config.yaml
num_hidden_layers: 9
hidden_act: "swiglu"
normalize_top_k: false
routed_scale: 1.0
balance_bias: true
groups_per_token: 3
vocab_size: 10257
norm: "rmsnorm"
norm_eps: 1e-07
tie_word_embeddings: false
max_seq_len: 512
train_tokens: 302400000
dataset: "wikipedia_en"
Below are experts of layer 2 (counted from 0) of a mixture-of-experts language model. Rows are named router (the router's row for the expert), gate (a neuron's input weights, with its number), up (a neuron's input weights, with its number) and show model dimensions 0-223. Each number is 128 + 24 x the weight over its row's rms, rounded and kept within 0 to 255. Numbers have three digits each.
Before each expert's rows: "mostly gets" lists some tokens that are sent to it at least half of the time. This comes from a sample of Wikipedia text that the model never trained on.

# expert 0
mostly gets: "|---|---|---|---|", "Career ", "invest", "Animalia", "restor", "champion"
router:153118132111113125098146122130142149116139189160153152116094087113097158193121132131145139123089142160106174143111101144116103120141154127129095124133132121087115136128116134142118163122125179147078138140135132113113105123172195121144130139158175123099141108167116093130130102148117124126152102144136098136136117157071113113116120128130146138141141175122115133062139122186152089131136113102098154156159147147122121165069139103122092112113111137113113132104119135099112130159142132127127096175195128120119114186091135130090140090132143132107135132094104101094128136105112099129136141082153108112178135151100130134123147096121131133114163099117094139144114113130148097107112
gate0:157117141124131103131086139091129099174137130142156118143167127161113130147146096142103148208116123167117163142094092113125159107145105109150091129136117116151077109113119115133104110145130145141104116142105110106109089085157119146144112152116136176154135111154113127137133149116133120130158124155139125147124127143130119186120092122155085095142113170088137108154093177175171096125114134161141111139113146144170118139093137156119121176076151161109098117135116102141145143101094132113119116146140097140133112139110115079129101145142137115178115154107139142119109121108113115102095139159132143182167096119179115124153071113133117109112117131131108149171103111092107134123098
up0:154154089144122110117101115130175147109160185121138153157157140139121129106112114095114121140095128141132113156106153122122148114128108175129123148130118143089102149084135114134113125131133134160085101118156167098110122068162114156124121113136156157126120099138112081152131107140132125118149133123151123130148121165103147161119109119162144095159115138080155123114120130150174086147137167111093120137135163118128133159153146159092115140143156105111092120123137057161107141142122097141112151124093101172078101108127111122113122125125152084156099155153078134098138102111110093149115127112109134126100140103124114162118124102094086111101118101116142127092149188096097157074107

# expert 19
mostly gets: "New", "Candidate ", "JPL ", "certi", "Mot", "medal "
router:123093146111069130124119126155145144127161159132125101122098100110123126155152117123100170103108113129149155115116092130120109111108151110151116118148134089090120123134140091123086115104094164164127163111137120122119107141127148102136149151129157126088151087174111095096151100132123134161163099131180078128139152138054096140094157133173119134140146148116075119122134126122141080124175143116117183062159104134142098151103139127122126129118116110116096148094111133140139172114148100123140105139137114140088123171081179128106127122140143157107084127112114069114135122124110091137119127104115095121164163155119132138132125104129137133117106112117113156115133088131163116091144
gate1:093095123095099112108124116113136162140083097117127075109137104132126142147134142106137113152129153101145138072136105100087095122116109169150149106127158125115141091099150134172147098130134087095103134084105139084112138129088099143142131118128138155110111139133093135150115158069068167125117102090162141118152131142103070138139093092151147116106126095053129153098101120117121172164108114145124134113155108151139094109122141121080162113105139128110147144120175151082135148067141169149134132137152127128149168148094107133130114119130142113112127125131147130141115120104145094147116113105152105155128154123098117134160149144152106143161131136144141118141151093108156123104104
up1:145161106152117140102132126134070082125141139122188143137117118127139134092097139129161102098125144172135146153103118120177122091088120123157129138132153122133097131137121132119147184117093121132118123163179133150148133102155184105137133141121131101122118147131113092123129119114139179159105114158146126120128166140158158104123112120131118092162107115162076119129150127163149091101130109122121093143161146149094129148173083143154113128141102140191131107123123146148072100127139115096126093118125127112141093152136121154148101105159152095130106153086094106132141170110128104128137130092069137136140127162111092157093137143129143145102176104105120161113114161090110158108118

# expert 40
mostly gets: "cep", "example", "iversi", "expos", "ugu", "legi"
router:115092130140066146121092077172122138144133111168120106134104115113136148175101137141128150132149115145159117127130077099129128105142135105138098107180128108102124159148130150143114155108063142114138153113114166105129157154137154151103120115156174098152172096115163115094155129103152115177153086133140112103148114135149145119158136111129145131133111154126132092130094118148121131131114105098135163121150119116107094123125131120099132100134121080118082113151131182136126116159151119134111088130142107139155119134109163128108139094117125115126088176069164090118140133111110108129133140049154081147174119117119101121139126148105112091122172113107117096106132103130139127094110
gate0:119117112105122155096096131171108102163088121086147110108134117109173132123101118111123193126133097117133151109123159108147157137138156127128147105088130131158135115145147098112101119137142111119154129159075113162166098141176112139128073142141101108187122109117124165119104197113160145116145104133109153088159142094183137137118106098170133125135121119151113133103091125094155150149113141139145109159097114130141135101118159138116135156124139123159113129121134137150159129125106142113099112166147082137111155100135152145150076143156167133115106146113160099121076127146087165109122084127125084156143121130107117147147081183097143119129140097119132113121139111103115092139112
up0:129156098193128162111128108110105159151123108148117118109150188099136149096145107102109133141141114110124173113133095103151124125128133146117105141170160178128083080119117174153119128175091154069157139110141115116090124106137138112073143099148142119132066108137111133157084142123113127152135105123107117116126128142135127139143128118161159130133129143129119138169120138055094159133134143148183118122128107119094134161148113159111107110151131148139105100143171107098166153121099118148142136081162151125165145117113138117089103140130130151143118156084150108134185127086135127105154133139146137140124134131190142122147120124137152115131131120133144089141161160159093117140099

# expert 4
mostly gets: "sle", "rying ", "mathbf", "ugu", "YouTub", "cess "
router:115125127119105153091127103175132122175120133184087108140092108090137137142113141141118123116142099100146138093133120134148130082134165091173097096148133084100145115138141126149085105071061112140109154086112123099157098126121137141119119138139092091125115101144157151155115110132134111146160140147139117099168108142139103111136107117092129143118082133111132067129097094106151132138100116077143124089157145128130107095131117140121152108159116076110080156125143108130130145129140140146105148112115118113145139140116177135162131096128140132093090171096143142140155109138129105098118123097121081156140131149117096114170128158131152110121167097137124099106141083106110105102102
gate0:086151143132140171105131135105153117111102183128090181111141114131168135116152127141143110124133104155093163110139136092120108113093103101133141127139132149131079090129137129150085122088133091108091164144108117133093150130129108148094148096120158100163084122135113142173113110108114111164146103133145132110157110097164170064088141143123164134121097102132123143113093144126130124120105119123111120159107129131174126127141108099138086087100137103099081148118154150122096087163182123145136162070105151134113120150130155148140113110090130128109158161123163127079105101132151131137114110147121110138157134138135146106151154122112118133118098107147111083109135127140084149138175
up0:145079124143138138132103107171124154155143090104138108143119133073151115137113127106119134130108150149148136146120103146121085118119124174106131107114068121098177129124126088157133124103090152113150107164120140109144151108075087100087158126131094109124133132099098127092116093104136124151135157120147101166113120148130124194118118119123130101141111148165150119169147105135134105120139129127115140086150147141100162108106130133105189141122107119126125150105112131151100168121145113124142129122125097120120126117128097114165190093148114131106092130109097143162129121150111075110110141152176135126109112105096085099084079119133102099117162119107106161134078102155132110117175

# expert 46
mostly gets: "|---|---|---|---", "provide ", "wanted ", "whether ", "without ", "leave "
router:133145110163127183130109090112113137152139117141105124110150108095137145166128137149123115139121091160119148135118124141103120105129142114132086122188128082089121137156131115182100128104080176128118141109106127079138128133135135177123127143125148108127118132126125075134130136081139113159126118120127110086202145158049131120130167147135169133122131165107107088144094138132122065143130121097144176103181121137091117106127132092126117104156136089100095119127101147142120150151141137105121148149181097135139114151093138144109158123139117121135128179093164102119154138078144126108108134125163077137136158115105116138141138157152116115133138128123163126121137110120149104110137
gate0:113170101122112144131132122130125100152081111139138147123120135111164134148091139158114131076152107131102145117113173098115150171182138124114086100156152143121140083147099164098120118129118093137095150116140149093147127140109086120137142152150135132159149149094153166127095132133153145112086170093132159156144127153119138136127153163146117113123134117127137120160111150083123114128134132110148128073144081116149098142189081160140114101160104096125141127163121123159156112108107137118122116165094166104113145079186134174115129125150137130129124138148146121085077097123173123152101144106134123166125106115129123111126128136134116130194139112125169103124163093139083118114113
up0:163150109134113111126100097133105055163140085068135085121110106096138149133085147188105142100141149116143133150104117114089093152134157158152149104154115131122134150183116134129119104109153088159129174086120127104125113165124108163123114126139148128127173134130145143126110156104134113115141135117137124129153160138114149107111143108155118123130090149101090098116119149116126129084090147142169098138099106138137119141110144170126129125137078137138156163132150110118136109081081148072172109113118108121143121123158154148137132114158111132134107184132092155128099147151104162133066134109131151138136119141145145120153138178158098147129135136132132117142174143122169143097106

# expert 55
mostly gets: "Preceded ", "Succeeded ", "military ", "police ", "List ", "Lieutenant "
router:152145094127144148116101096134147093134185139158114156132099089112161114139172115141140106123113128110162143140131115065104101121156140111136159123171096087091120162093139138122113161123114120146101121107101139098115128186141096108130083115139163157136131130158151089120105138128117128182152122148146100087159164138084091118134167129138144161125103159115096106122134121134123121150097152079182156127116136161091091146098124116073145124173104128129110142094141170141108149127129139126132079114147115141132129117080141162084152117145135131117101154095077113136142122126098104155083148112103106141136135119088138158138118158142098125122152125142108135127137106110145104106132
gate0:083151095148122165142094137133103122184142142118114110051127124121137108139122100143081147108088137137187133123126118108097080169101094137127122118119156114090119100135151138127106123147137149118103131086147153122145149165171132150201150119130140154133138139161116152131136147118126158126106159074141128127185157105138132135114151125164189117157103103078130078136112127119125141115134115128104127117163074132091129162130170105127110124086133126161111139158095131137157123096129132145095145102114143151110130140122146114129116130168097140143103157116159139146130092094170117159129152146152130076162135107128114101139138116119134132121165112129121160153163152122126163139143
up0:106122107196105140166154145112113166120147168111097130113160153160110083125152138132126115153099160110147102114152119109144138138099150130132113146093137131108137087147153142132116115175144111085136109136114099142113163193161109123169138121111105119134126142149098157151113115111114111112110162153134147135137137088115166164154141110103141123106117110156166129107094111140138116113136124159127106129161135100128142177160132112138105151109137151151154126161094124111197142098115139142072122120142126110108155139166114125174121141174072170109142106112146151135098113096117155106195107122139124131177152128142131100106130145107130096127084127156132118137106143148138170155171

# expert 63
mostly gets: "Clade", "Occupations", "Arthropoda", "didn", "Kum", "Binomial "
router:116133093142118145098148090157099113140140148156100129115131102111073156168133102113136121114121154132100146105116119097129101118110124147189125124151144105092142121121130094144100129067105162172115165104135130118140106121141138104133135154160164123154125127150160137126138135073141160136153086127136138095167167153100092115120096105101136121135115166113084094107112133130132106164111130108096144075125120141120129134106130095094105115155109087106111133096115161157100144130156120113127090114135125147141151138105139144129153125141185114119081163097133098133131138113127103116097145086119094139163176156110123141177122156140088124121174117111111163085178089104137123111150
gate1:114075136134117129102107146127102123083121122080091111182128126135134100131125138113113108143146136142190088118089081098170126077115131162118090114174074123070148132166117088112105118136103127149145116123115121136165116093135092108137137146112123119146148100112174116155105106145109133144143132122138150124131133128136146080131121103155117159128116170120134148158126126140104095135119137145097130128151167144132130128101116141111138099145141139094099116089130149105107172150137106094159106105179082126124149122123092157119119163117112168157163175118120154132152124101162141131145129151106133132120096162102152159100119167133129124155076145074140149125127108092075127134126
up1:092105098131099159139152164089146124171132143111103120145147092111114111132135134185099147132129115113134099123126142167101118097121122136141095166119144115173111156114093185152140136130102133064148138095127102112124145155140133163100119099165173082149127172145129125087140105117119133119135153088130111128151108133172110121113127097106136116135147064107156133095121140124180131092091145117150126161172105104146147141144129162135168159132114093136134156118129122099157103147121177158109119147138153150156148123148130082127151122130106137133114141140092085117101122150146114140128126143141159106168148092126100118135150090106155079115148118128078071144100147124159121130117

# expert 3
mostly gets: "There ", "collec", "develop", "establ", "buildings ", "there "
router:129138083110124161105138141143122139100163179150167127123107096068108153146144107141124108134081138124162145106126130139126113163172138117123099103118109113135149148124137127112135145126094157127070148139179111131138126164171162136134121158142163137080109149172106059140136116111103130094131113130158136119122123152108109174134144109100154120137132142100109143128157134195167132121124113105100166150171141170075117164079147098126129102142118126124138141073124137149147147125156128156113111113175118138148147146119131125094151088138099124129098147096156101096153102111127116139099134096134129118170126147112115112108119118149122138135158095095112131137127136074166163086118
gate1:134100151105083085126140075151120089112151144160124146123131124144127136103092155096174136146131147146108133153129111127170131093157096161101121122156129132146140146123140108119162184130139154137122099120136137136142114159173153142153123108156185141095173127119125137102167120134125140144118156130118111137116156121091154068103137154120115140115117113148115132089154130156108129125116160106119146163163138099108163148120147112137147099109120140097129146187111175126102105123157110172102129115111103179107072129113107066118126071089155115147142110108114111176069120111143132106187160135184140106122127156130107154121140134142123107143126125125136151141136131122152119135151
up1:110133129078150133151143143138127119138158161118127121177137118132113156080136144141154117129142150150114113128114131114138136153178134153137138176120147135114144126130131119097165136118127143132052108103170121118101125116146179157109114119121126109153145158116085147122161125089112106104125124114108132096147088120118130105119113095082126124096121112150132141085165127200141164097118121132126123167157129111100146191166116069141109146149112145107159119125141118078142145115199130133116131094122121176156115124121094109129133114092134130134136121149171147153165168076142149088170125177163151102110103160155102101126143139107110131142148112155111123155130138124129147105143

# expert 53
mostly gets: "800 ", "^{(", "900 ", "700 ", "300 ", "600 "
router:119163097128163140127160122158155123117172144135120125113115110109098148140148086107125165142118154118142152125102129137108080144149126143135167085133104126130103118115124092130147162126139143178099066122147170108110118156168124100108109150126122161124116136177136084171122105100131132118133126154156133136144140156073053156142109101123143121113138133138078131091142150128163111137142148114111150125117108133115128150100145115134091128143114148127102122104123145114069119124142088085122087139179137113118138180060130135094182123111153097140151118127104109137154125135120116172096162134134138109160141145120136182121120145095084143133168112130138124153134150104145101113166
gate0:147108099120147121136137144150140147108123147145135120187147129118162164099128112124131124152109153120127085152140103182156137133114146122102165123094101136141214133171138108121158152181132148111137096157165121148099115151130154122174139160095143161115103168147154127160146125152170122129124139170081150141137154156135086151214101170113133073131147104115135134151124140142164146162113107097128156172166150124157127112141083140163116079153118139138141134107161126156117100128142151126122113126143157130114126153115096122112108166099140089143147135117135122102120070170108120157150132162139143147151110109106126127113133134132127119131146098143117107151116163146124124135122
up0:143134116106151163138151125135116125140136112156172088153103118120139115128145123113110139125137118129122122112120174141149179145122149130102092132148124125131157111166174132140146126123139087126124168105145147133118089155150148062076109159100114115108117128176118166113105120147079128124160137123128170129121149145108127158102108087120113104127139085107125132109115139097154169178109130134166121117126114138213109124081093142103161170119129125092121170148118124148202132142105133125091129134128125089134132121122146115161078171120085135124142115139114142121104166120111122111183115095121137169144104131124135111122123130118096159092109112126090120152128131092106111132187

# expert 28
mostly gets: "States", "neighbor", "Brid", "challeng", "Inc", "Spe"
router:128096087093103100111139118182130162151152130142103127175097108093120175123152109128121141128096153124156151112132104092134103130113115121149139124163116108136124151159136099122099136151122139128107122119155157134125128105149112125083136172150145146134144136174121113130138186068100187127155121133146117113148139145092046114134152124127153085145120140102086120120119127131163162189140122091115166117119104119128141125128127112106115131128115120111117155107121158115124121131130111096106094088131146136131141181112149094154158127111132092114126142090097103142150088102115064133100107129112111126171124110095093151162167158126118143128192129118139152111134129113118175103133
gate0:131157104116123135135152145161115176092170084139115104151142105088156149090129161121152153141139129186139131145162104136148113177116162151103125107133088137152113129126100100144138114119139165127154155139142141116146111128095127104126136132118117102125129153103139121124154131133166102157138112126129129131119119108129115138175157144143119155111123134101146164150164135094159163122128112140190143148126094144138139122111129149155139108106117098098126134142124163123126072147124144175128105129122160140084127088149147066115175105153145129136166063090152115126082144122141118156142158112091131118142134156174143108161156152150101154174097123178136102117122126099109130133203
up0:095119113144130116156135096112083135125149100105121063144157079127125130117156134143130169136126164127108149134105081117133158159109127136104142165139109138130099180124116100125138072105149178149104122118137150089157103119087151116134158156127117092105137131111097132153082161162121140139123136165102109152152075100136140125139096133134082084126163123091115149150118095110124107102134111161147162120095094133137102086142144144128143123112148110098111080168107149129105115105116165149141132108173148168095150101118108102127137101140139106126128116114081104122157106117138102149098120134100105088125131142132173131184111131110070127109090150113130147109129133157116137113154

# expert 21
mostly gets: "embl", "ball ", "ampton ", "ny", "Rud", "’ "
router:103126064115093137087126139154127115118142135163109105115101092153119165175111117123127150120094166135122159153117098123091126124121146135139102081128113120144079168152126131141154182145099133164108127119124151118111128125172131111122107142150167117146142126161138111153137108119140148141144109137166126101139133167101133159162096102100138109142114161124085113088131139161116125131116107083108154167136105122108138121098140115119105147133119139114076097144126205103125115117138122095115057132147103147147150170112124116114168146104137105124145150070107101160117123104143114125131125055117137149171130144135086149128128134113103101128184095132114129105160146102139158111120
gate1:144162104132113120180098113123141150157128125189125153114132135127133127123136117118175144143111126145100112126089112174151083090132116153128141145126105136140109143127129134109121137164126156117130117143101130084155092129152099130117117118126123125132121082127113098150097103134163121104138134114144143134146111082158133130156120088144112116091109128150109167157103113155099166136160090143126107106158125121123081121149138047110117135120146122136106107109094104099099091101129103095119084133113089147126099121175138097119149157140167170145104072143141121102145143095111146128137129059145087109206162149099101093123143110101140127151125112125157120129092112122102124116161
up1:158150104142067118116143115136133121132152060157110168116098135136131154120151151151159106157150092143073081115106132144104091113120122103129153134162117150130081105139159131157133119157105140150114128137093131121153114121094140111145138114133116169131105129138163127145100163084116140115154133145116081101139055160144105073126108107153108108145112168118094114111122131147143128123138146133110112129130090115147099137109154062151086121165113113089118145153139161121163151091126157110121095111145099109158101137126099115087101126115127120120169145127130112099127144116129130093115119130093072160112138125143109120100140098126124111181125160127150142132112088125171116105085

# expert 31
mostly gets: "Church ", "published ", "units ", "Museum ", "Times ", "Length "
router:142120130099119143097147127129082081123162191157135120138121112055116138156156111085164117071128128112142140130129118081150118166101146160132104134133133096111144149135099094140116141140084129141090165129160120105134102139142159100138155132155127131107112113129108084127108146142117159110143100155128120108176129132083106107096141092116106104119144166100113110073111128181129088134126094144107157115131136179119111118085135102118117106136093110096102140108122127163096159131120145120106130086152109129118153132106114165118132088167172116146130154114114120105170148068142101122122101107134085161116162129114102155149113125122127152112163107148127147117146095128144144105137
gate0:134126142066144111118108115176142115121140140160187140142111158118147164086127138135153126073113128144118102155174131135155079173139191127164133140152143115135106107138100066109160150108127090168100113144141099094110170138131160119160103145158130143071118164150108129080123170147133083120112103154132166122106128096146114129101127149151138157176122084087133161161128122172159155129167115106153123137095145151108131116118118139136148142134102182132115162127128108120117154131146143147146128125163115129100193129126132094119081122109105148142137075170126135098128120144113130119142130133152142114132116149108102125132118128149150145109114103125109134115117151109131133118148
up0:163123132115146132139149169133183090109123140128125119122151120142153099131202146126127132142109131150089125145135169125104171119101133091172100119132126162140099170148155137135122070132159161155143136120133119098155094171143152108135167147129138121200105135132080108132107143125098132152164142135111096107113123121084107085120108109100140112120136092115123164137112073111119170116088163162135130163141096131157120149125115138145117134106152122125156136093096152181145119112131107117103163105095142137161088129111098129141140127124128149082146081094092113116137086158139112143149120140110090125127111117147126191130126134129133122175099123103148144143140144159145135114158

# expert 43
mostly gets: "highligh", "Years", "counter", "tics", "ful ", "als"
router:120103090148107147128122142164133134102175132136111108101091099121139147167114111117106140122128151152153159139098084127092107138135138149149115079137104115110129186124116120126145166131115179146141124120125136081121154123129146121119115153170187153145131107134159102103137102109140138131127111154172102137150118148106142144133131135132127108124143158129065131118140159149087101173138111096112185143133108144074135147104133117120090122103096108107127102142125202132104088129126122097108066150168108134108127156119132160142171122079151101146102172061108108137115103114126117160129141106134129132155143138115108129125142111112080117128173123130119161113151124116157163097124
gate0:118087135127116116149107154104118132095135138135132133156109094142117074098126146122140107155081144126114146133131080113135093104114177113118123133121132116084113116128147147144124145118138120171115090092112099124108112135129154085116152126097192116149171129126131098096116126125100115133178104138151084147138110142158133066184142136095087135147124143160093125116117107109098115129102136123097135149170152160089131129150134100135122166105126134125105120096146164120098113113105108144124099137079123124118095154076138157132149082168146125123105152091132079097098130124128088178166158144122114126159115138088097146152162121128127132124176131136131141147125123076148151086142
up0:144104147139136126088152110144167108154122139158147133079154126128103149131132107137130109088156112109101108126136162141106114121121134141125136106134154132132132154077095109142119138115119156109124153164126132134157117129105127152110145138149079094129100135160104146156154129087142141136094132126060132095126157133120100142080124099165163111108100151094158115109095143125140107129107102118140137101091124080162141126089115150095191092145157145139154144126099118175134185158125139134108137115149169114143179138150105155115092119130139136107153150155088130139139165082099116114085105096134145101129148118132130128157089163140120168137133139144139132130106097146169055165111

# expert 24
mostly gets: "will ", "would ", "should ", "can ", "may ", "you "
router:136133097120113172130101108131090095117177142134113123104118084104137143156166121126125115124100133144132157161119112077110122137093144117110145114155121082115118157088095077157103135146090122140122125092137134115142120124116116138116149148136164140112128142149120095137118131111113138174147115126142117107179176154081119083142146135135128100150127165115078105080148117143153056169135098105113178136126128140077114126074141093115125114133138117081101140117115157150125143164135126123115116123174120152139129151081142167125134085118164123138146164114114110113156149095151108116106125120124110136133150126085107158140122140117087161117156118163136172117130085116160157097161
gate1:171111137110102117135117102105130171124174098141127130132114125108175142144164133111106181139064126138150161100143077117111135143117137094138136131168159128135098159158164085135096132129104113127119105097188139129115118106142194162142140123146131133142118119131086112122072134129097123172124137112120084133113126140119107080134158111147161149159099165153119090125115131143156140163169144119115154133136071153124169119078153111129129121122140167112108148097109131161168106078140122124151089110139127130094121171128142115153117119130109142095132158108108087148144146139129136144116148114123135121131127129120132188113112122110109175134122114116140151163104125102149177116168
up1:183141106130079142132111118129151151112178109140164154124163160136167097126154130110097187117125125185106157093130069081096137143126116094118142147149184141112075185157147076124084131125127105118157123111154137150129136122139147143157115142140138130134137114154062121092110124128113131164138123129121122131082137103137160116180150131175131124133101142148118114127106138092099138149171143122122145166097097126147147136097112124132090132135128159123144136137085113144162108107131096141137080101103123143132146138120157171141115138133139146112132144123078093122091133088119150129148127128129138128148112109116159140113140128136114168137117128116155142107159153152156178157165

# expert 10
mostly gets: "aspec", "million", "million ", "Child", "stin", "scription "
router:120156112128120179078131108150131147150137144159116096142088117148113126135118128143130148156142129135128121116111104079123071134144126111118127101187120109095168141127142129138105123075090124129114121122144147120146122154095104158090135155141097120141133127098183085101115175110096109163133101147121139104171149147132105086136146095106132118122120128112094147121113133133135120161089098066118210078111157127104100107133132091115147082138131082106107150108157132132119095155151130144111134082132118141115141142083146164121166097112119104138110135100163107142170121111132093130114119098129080126148141109129128138162161139124154141113178135159124093112101107123135129102123
gate0:098142125110138122107158134127144131111098163107108084133117117151095165099125110095109124117136129112188137101125159140141147145118169107102073092135115121151122085142153103167111109144168144103116128051124129139082127166141117126117119144128117122145157156157153097121133139123138167128117145151156133140146174138135147133163113108083144158120090148074118121148130118110147091098121150113113115138127127098136140110146135182143071102123141067167130104102148140120088156124135112127117118108122143126118142127057073116145130128134112131123129120107163129150137117152096116194156117098181122161155112131156105126162116124151111090140132123160118085118138159089130116113134
up0:104130151081127122125181124132124178136101144103164131138186149159140138087126125137112149141164110107131095130101133113134092094095159153069149173113104159104132147100155096101099122149165135124144116125120167152128103119141095104133139160129100142087119176112146143109147187133106155107104143124138185134148116120136150140149130144119098151108175130117121159156137130160133118104125127152135141161099155114122109129143142110156126075150147145116157148096129140135156078127141119141090108114131111086086138126133121124115090145088105094133120119136183139142133120117146094094125103113180091148101121133088164127115133073100147141110138145136098118169095162116148124130111

# expert 60
mostly gets: "|---|---|---|", "pay", "By ", "Multi", "management ", ");"
router:124142122112126169096134079155128076122145148135137128155125111104082159141146114117143106115115135162115152121128104113120090124140138125125117079155125132139126134117120108170099133106066173151085158143123117118114111122154139112123134157130177120130128126167143133119136109096121160139174087117131066093141110154080118089092108113131141104111146147122098116119147141168156095126130132099104178129132104133128123159108154105119112114140148083079079147127102148136122146135140118144091076144164124152161151169100133133112131046121129113127152197106134094142145150108160099146135154126137118124185130145109110152147112137119099120147147103130106162122148093106143126120118
gate0:121142098100098125131143118113124120100164110152127118124122127114078178135154089141126126113111108162096135102121104137127067148165147182113142149148098141149133176115176124161118164117130154141154153133141127132157124126140136079113148134146164170125128142102143161147111089106128187115154137127110105159120128168180115101118160124136150109093136142146136138140161154198077120197128109115111116134119128169167125129083099110132092094117116094143098142135141152125133161142144129099113098161155119126126116135145138125107148127119131069108127099098140089121151169147150148150127111116143105105137114091121081116132156179110114141138155140116125116136169149120144159105133
up0:138155127076107107135152079131149116094144088130156149131133117118121167110128094120136137103154082148084146130112145119103106158143159138107089130118086137139147164106185125120116172123076162120174132133163108117173132124118141084092163177138131163142113137091119166147116086045144133121131137107102138154147173155164113110129176131092146113092102133124134137123137141186102153175115134114148117148092147140156138106103110107109126094131117158108111151132134140131114139156154167104149129141157114136126126136154161117115109125106136100123130081107131084076126118125143169136113130108163118127128125134130099097112159149111115145138122165134127145151146150143159118159130

# expert 42
mostly gets: "father ", "himself ", "politician ", "members ", "business", "mother "
router:132116097101133133112127103134106084126153100145111140145118108083145163137146105129161105095117127138149126127133115075098128142123122115142119094198124092077125161085120072140120120121095127150120153115119131112113120128131120137160148138134170107155140123125130096153104166107115139150169087134141110121195174127065103113130143105135141096138076191095113105123099109123114073169117126097121149094126137131056102111095131111104118127157110097100093149118116135150091146120122148112126118112151095146139156127123142134136147127146129130125134150137115114139155149093134113147118120090151116165125152147080127131130099171133109155090129114114149137089143099091139131080116
gate0:140129135120165113091144143145097088109111138122135108119166071130105124151158076132124138134149141161118131170107104139131103148115124156087137144108152106119120153100148059172114125126141141103124143103144126135157101159115171133138169165128134146136147139144110082170081122120080105125092137159101086094126107128134100090146132112116181136141102175115139111126116110154103083115101111095112075148162119177121140119118103091136126107109141140117122104099081145139106110126103121164110127108158139140166131099136109103107144160110104121122158122108089130153116142129120098141128117139071083121161122157107132098153125130148108149142176115067165140112132135121141121131104
up0:133118158141129162148104084121128181149136122097093133125094134118109182125115129136111136154121127098137134103109158162135120099134147141183137116158094123106093100188120176117132153098119114144115124128111100115120136112140102141148134093160094107121128151112169166104145144108133120099165148148141135137137107158156146158115168119113068162133150100114132155114161152114158138122173134127091159138158154125140110139147158146103116101133130133123124129118171147081139167102163108094128080148106133131157080169112163178139159104103163139112079160135151101126135155130127131105133168103109176081155097129107113122122152146109136092135123156164092136160125120139109133134146

# expert 34
mostly gets: "Genus", "Po", "available ", "Pra", "treatment ", "support "
router:140146113115141139106141106129137118124111154151149129133111057107136147156149167134151138162096135167130150146133149120157113144135154149144119163168162119105153152152121123168133168144097146134101148125131109103147126146135179155131130143121145104105128117158097087126107142133136129131147140147132114116184111140133119115129165139110129151118129175130118110102102105175162095128149082113116174160174164162106100131078126112115111097171105114096082110111149133128147125172144132133113141144186142146125140171078125141109168109105141129137145173077137126096152137106114121114119121097162096134162115113078075127134136127076144155132192129125131105147117097123146111093132
gate0:131101103083123079113147111146128061119125113128131141161140117099093136141096109060113132149097129127129098121098106139117140113131164135077131137120087104139130201103146139123122129102103116128120144124102105139099142127173143118153170109177125105129144129141128075131146155119125111103096152131109145164112106139110131155115154105138129118150101137080132157156113128125169124093137136144093134150123116152122160085162136119117127095118087100134137122109139133118069113138150152160102107136121131121138155100103140159122132092122137147194096110130153127104127103099116132082151184131143120130144176135158127171092119131132154109110152088102160126116132113126134092101066
up0:101165133112148136150096148133132103158091135159147160139103122079123109113138141134100130179140084156122141149100160146157114146128153090116092143104168125112135140167119157146156135123114124131126158136112116143130149152146141113134162172111161098102169146165093069109037135189146079116134154146112103133116102142164144090117153147142145153114167157138145088102098139181111159170137088139124121170119123132116154127114124121142120135122115142116107103112088142127123122132133146107114087158199131131109138126086124151131097127111102129138148123117124141088131145112134153094159092144131106151138104101104133120110124119127183141132135140147120113098098113108109096133129

# expert 25
mostly gets: "nearly ", "JPL ", "www", "App", "$\\", "Notes "
router:137132087116119153089169124176140116112154142168126112119086093114094176158135120148137152126089124146147172131129106136132128141097123101158115093124115132109090148130134088155136176117126186194101129109116162091158090114147121108118119148138160155124128143168131085125119113109143147147152139158213127129144141176111101118140099115141106109132152153136078111125111130151136098127121121125109158134111084099119139109125135159129127133125110127119114108100136168120102101099134131096145100113174127112122146147092168115095131159111152094145071139073136109148104115137152133149135125084113098146165153150139092147140146145101106124140138074130153120119157126146152123120116
gate1:153099109164142140153103146153106142115118147135083143116086121125058132133128119142103136126127136093127160124141131114163110118135134073159118141134100116057137156127136117118101096107128154097116134190134152122149099172134106083126147112155104112127084057102100068138110116123151104121157099134123149124157121105125165128123126116108126133171156168134103117147110111119134145117148131146093157131134144103140146123126129165104105085112092097077139142093134161170116118140096108107117089169152117127121116109143112145124101113109128132162122110155129112170124169114104166148134114160093119114117151136132174126111075099134111146114127152098149111095123081088119127100128
up1:100154108141124125130133133125090106132130137158090156051134115110119138113132168129130088105134116121097168158152133149141169156156118129127149128086105073135132116166086144083134182095134144151133123155138140105113167100132114097090115122154112118151083068107128107086092124123107117108098134172112159126123125144137103111108125120116131099122146126106124097083081116121151152132152119106098108122120179094079163136143103116083130114143125145137095143133143116093115206115142129117156107181126125143161128119097122122092112121115111100143127105118099155155150130118102155106143122117135131152131119084112093170106111122153095166136114138142126127097121138091094121147132